Weights of a small mixture-of-experts language model, trained from scratch on English Wikipedia.
Size: 13 layers, width 256, vocabulary 2048, 117M parameters.
Experts: 128 experts in each of 12 layers, 96 SwiGLU neurons an expert, 2 picks a token, a sigmoid router.
Training: a variant of Adam for the experts, 535M tokens.
Below are experts of layer 9 (counted from 0) of a mixture-of-experts language model. Rows are named router (the router's row for the expert) and show model dimensions 0-255. Each number is 500 + 40 x the weight over its row's rms, rounded and kept within 0 to 999. Numbers have three digits each.
After each expert's rows: a language model's description of what the expert responds to; "gets" lists some tokens that make up at least twice as much of what it gets as of all text. This comes from a sample of Wikipedia text that the model never trained on. Tokens count by the router's weight.

# expert 24
router:498481510522499461466424490460526499528537486502561497510494475506481495421509519523496481482467509469544437569393520484555551557450492503514507540581466489525488557488537502513513461452473479468518502380512530502485488493528517481501502496535497501438416525474483489552512503499527528367499506513547518500499459441504516530471474508520652508532487517531498471487526543503596510552459514500503546550552502512473504480497509441492495486493475526497511470484437592521555514520475538487511517549554505561506475367404507524492478528519383497523507521451531479521417531514542532683483500529485492474483497520492374496450484508505508508537483405519553481517576492491503500483455437542511534537525470521512509483503562534503429517486542483526502532476519526571488496551475473
What it handles: The word the after a preposition or verb, as in of the, in the, to the bar, plus its, their, 's.
gets: " the", "'s", " its", " their", "The", "the"

# expert 52
router:503490528546466431538459475493570492512472534517566455469477482496483462496512553527463510478432546448555474566430422479541517559427475503543508598560502537552436552481500491542442448478526477484491472400515514491478463529489543526459450474508494515604456536476513528504490470522506553508456459498528520491515508468504585501530496538497579474491478468500521438509534576450510529473492568429469474550504533489472500469495455467507437492492535595473489456511457519570515537482484525481530480458571508514523475421514526480476467530507453468559508508461518472538432466539507495415499478559491488446461509539433391510477516533513504506495474368522574468436520489444517491511514456519499524444458460578521525545443622515495525524426489503553489449482473533498514526561435487
What it handles: Capital letters or short pieces starting personal names and acronyms, especially N, K, J: Nixon, NBC, Jana, Josh, Johnny.
gets: " N", " K", " J", " V", " R", " C"

# expert 0
router:446586474520413433421454534444541483526470537534533496530507483549490474459494514543457515477433542458510516542444461488511545561427490460480508504453496448528482528536463458500452486472537470475511471404531554544476467529512498521490517501465433477492460521464525485523523509515540502496487470473500493497529465447512552491469538503550605544544441507551555456471512562503509509505478543440479557462494426555461508422550532427439444491569490567496511492512487622580532536546458523519557487504609559547490479383485513493504427490481429494526540465470526479471536539531466531534543468542523509528437486472390413516477501519522478488533470482502542487508512478471491488503488523559548486428439477545554471606512537474462436476451474481504499501479510488546513518548514520
What it handles: Capitalized word-start pieces in names and institutions, especially War in World War or Civil War, Army, Church, King.
gets: " Ar", " War", " Bar", " ar", " Or", " life"

# expert 40
router:484499486473508473432510531508523524594564522492574464530493517544552502382509548536518543499450501468430460551433542497526507556420466515524523509458497548543464522476510509528488453461567482496547486444509516551521509496496512550488441493510469480653473501442544456545507526589518494392502484478541489479508460443526486482521479494487556528510438498518525487494488507516543477493505587484488517504481516541482495494494477494439472525523539598503485423460462547566544493486457519489556476481618548534514512464408497467463524510491379485521504477482500460524483473503526551539505528508494466474408469535476403526438533481493513479524492437523592503519523509516492518493465513552493475446480450504454574574457519486448457488442517470519531421518493517409503537576483500
What it handles: The piece un at or inside words, such as university, unsound, Hunter, Antun, plus similar stems like ann, commun, vis, ed.
gets: "un", " un", " Un", " v", " was", " ann"

# expert 27
router:471519487554475421459454526460540498521592513542561459509463471521508470453543522501477535423440454411524466567462480491524512511454481487481501548517507506572491494490488452522470453497511520485492516460527511511471492510444503485469502521508480484554406537482516453535530486472547500544461463499500541468450482473530465475419520528484625520453402468512511501491475516454596510492429543466491482477515443537471534493517522426488482573547536547515557472469485598556543514521489550471530515478611491517476513435429544466518464513524441491525526472454522472517517423562509482567541463529510512537449514537447400487465485488481468516552509463482558486450531506447494505537455479565510497390445504572491559516459493516484459467415531496522519426516518464602496505571449494
What it handles: Month names in dates, usually after in, on or a day number and before a year, e.g. June 1880, 12 February 1994.
gets: ",", " tr", " May", " September", " October", " March"

# expert 47
router:494505504518450468455475530513535495547515501489586467519494464497501481465530505533471529498468482504503540533487483467480539555459481439531533545572477504537455531438493472490486487467479496514488417461496524522455488501568549386499403497481474499628380525462441448531504477467491517533446488512527487517519512529522527442458456526467642509530423535493558445539515529491528518516479556423489488522508489533459509423502482456504484562543504572505511463488462588527531500548471523505479477498593497551499469377456541486508407512526442513533533389473478482546551447495522520511494490539502507484494509503408461459452486490520443513498487481503520522482591484459472501531478484550498468491506462507533471471456509599509437501448457492490524453491497499633508488487454479
What it handles: Word-initial D, G, d, g in names and words, plus heading "=" signs and non-Latin byte pieces, e.g. Dillon, diameter, grain.
gets: " D", " G", " d", "D", " =", " g"

# expert 61
router:498553496524568439526481545459525493501496540531567519483519535496521448433536485527396535475466488430490476551390493457551454564418481489511498572536517504586434557504513454487539463461515519476476450412497488464509501515451519517476487499508451536584424487458507534549493535574566490504451459484503515485538520443479515455486512498485614471498490502514529428424506513541471470517461565459461500503474485534479485488533471497451427536515514541530519474426482510608526526489489526490542522520579507535523494456427536466528528506560303499568496527456495492523500455539471502443484504523510499460490549524480385533460497502503448482487462451489551501539524511547488478529456530483504531478488450500531514501465520526477464537458526522533527506553494499494486534539410466
What it handles: Word-start stems like r, v, sp, dec, form, serv, and the mid-word piece ip, e.g. ruling, speed, formed, Phillips, Leipzig.
gets: " r", " v", "ip", " sp", " R", " Sp"

# expert 60
router:462534480526510442449521522447503498519520539483532488514501474485468484433488515524537521503471485492458456565490522489494502541440467486429527525520462482544427518556504499547504440507540518472504520401510538530472483463535510573440430472516485572595446541475499489525504496494541437474480506509468464498469522478545561449491429505507598502509462488482550501485545486517552490537526533495501509491551435520477510472488485478502506560509456556516495457499505573598528522510488522513591484475583500528493497460344520511553442534498420543525505495482513463516542448489514491496526488561509464446417601486425342452487443496494487502476495385500520470506514514497515504523480481506521540412540471511529508525486540561474417447453507492568500451606532524512503497500531458
What it handles: The article an, Reg or reg starting Register or region, and words like over, about, under before quantities or states.
gets: " an", "20", " An", " reg", " over", " Reg"

# expert 26
router:450528509532473453496439477487548499551531496488556460540470517576486462500532499536465540482432465525542451566404480482570525558479488496522489543558496509552481532479528525500543411500503467524531531424486527514460502513536510466459471494521469514625461549438500532498467490498473497440514479476493411473473478507466547471482523527506635502514487524528502430442517582499579470505438553460483503508568521509469494482519444402402460537526536534515520471494450506553511492544498545478547480502567490569497469424484567500528474541503364505537538478471495462477449539534508545550520497514483502498451473538458441501482512481513499510509453499476522465466539492468507489497405506551466493443506436543532549464518531532488448531426620496538497448468495557442479509499431482
What it handles: Second or early pieces of ordinary English words, often after a leading consonant, such as und-ra-fted, sl-owly, st-ri-king, r-out-es.
gets: " l", "ra", "u", " qu", "l", "a"

# expert 45
router:498445501544426453408465518484543485511561498507528479499516527503534443475530599504480487465463494472444486535441555469507538549451503479547475550499498486482508515471479479516442500491494545490481462423508551511488482532479491494480417499563496511494442552467445500558512484545493478440526442445487531519535555557533554467526507515519600497501470510519533497554480546500576522544386602411480415467489497512462522450519456389449475581558508516472494502506473609585491477525498544519520553500629517564523495431427549508512457519498362450509542478488495481500525537506515547455536469506519480514459448520503448527454494488538489494503567521488526525446500503462495524525448473517526517406484494525530509498478538487498464505436438490524531543496541471549471469534507493
What it handles: Word-internal pieces like ph, ak, ur, rop, ath, gr inside longer words: catastro-ph-ic, te-ak, Pe-ak position, mar-ath-on.
gets: "ur", "ak", "ph", "ir", " ph", " gr"

# expert 42
router:516579481520545435429446580480523504527498507487555496528511494522507448465549545517510496455462498444546456549390486487492539544403487488525532550502499556556520529432466471535447489501510506478491512439493511530492519484511515564474456519510468453583474533499506558507506490479495520555484469496502429479536491449503476483518526505484600523527464447517523438540497588485511484487416516485505477526515470510467483465484532401418458579594498576490491410494461561559507466472438512445570469483565518551506518423516499486484500517491423491526554524499515462523528413487514472498558493517513496498478488523453362559474431469502513517528495436483594477505499493521510510532393453531486493456458491467514536424472585557487478520471557523490525529477515531461495487545511561
What it handles: Short word-initial syllables ending in a vowel, like se, co, De, Re, go, tra, Be, starting words such as going, Goals, Coates.
gets: "e", " se", " co", " De", " Co", " Re"

# expert 14
router:513532547520448419399442493487548466526479514523575477487514535490511481444520515546482524475450482543486492569380524458540493573427475503527481533519514515508464542460474504554465442452538517488489476422487526543498431480463535458501434503470483516502432533513549494544487517546536507467454476501487530537504498482514563443471474502510595521516495460519490440494536483524592533504400545457521520494516497534513474461499523463462415509578521525555456439487489557532553487495500529510535488481575526530513463391483564531507448508517461508494537515471547440548467495554574523435532488543532496459467490578457378498465508506514481455503499397500584559509564485476476509511474516561486532381474480520495496521475564543483467495479522533544523453526518434525479538553475459
What it handles: First word or letter of a sentence or paragraph after a period or line break, mostly The, He, It, This, A.
gets: " The", "The", " He", "A", " It", " he"

# expert 59
router:507582480559447441570471532464531531507548515473537488487508520532495478424533545613475534457443532457445465504471467498515541548461470476532470507430482530513472549484507482525471454496516533500524450478515526509506449426498500473476517505515464447449447543459495531533513501461500522614558492528524445528470429516508532495462512529500603475499482395507524489477526488487540524507459562454499477504559475499480470508516444450370471534531482589493531480503445546530519490510478536488541465509675506564477460445510470474475427499537393519510488442469500471535444546469536508488475451546505470494492553500489457566488472511459492487577549411538584486525566526536458511519474459450500523429479442547495543520492512477515473518444477503514505514452519507541487477537437526
What it handles: Word-internal pieces am, u, w, we, ee in names and words, e.g. Streaming, taekwondo, www, Mahua, Dewey.
gets: "am", "u", "w", "we", "um", "au"

# expert 11
router:500478496552459467432431505486526493507557547475534461534506524605467468434491564579506517516449489497469527556407500484546534533487460482504522519636492531522476514488483474504425442463530442511456445446494537453502503511449541486511478487484429505639403517456488501510531506497504528449512488478511477515450466441555555468516502517526617555476468554481527476506523516496520494487521544493496539500503495511477524433489498427474463539538499554533514442489470519563514492542451487505526530471577500554458469429398534482511457562527424499514498476506474489506435405525515494492508469547482476443449544511421407495451482483527517507555500442484516506492554483508457500522481477486505509423453463509517570497485541510479534465428596464519540490515488513554508546579458456
What it handles: Word-initial pieces L, l and consonant clusters Bl, cl, fl, dr, especially in names and words like Blood, Lynn, blood.
gets: " L", " l", " Bl", " Cl", " cl", " j"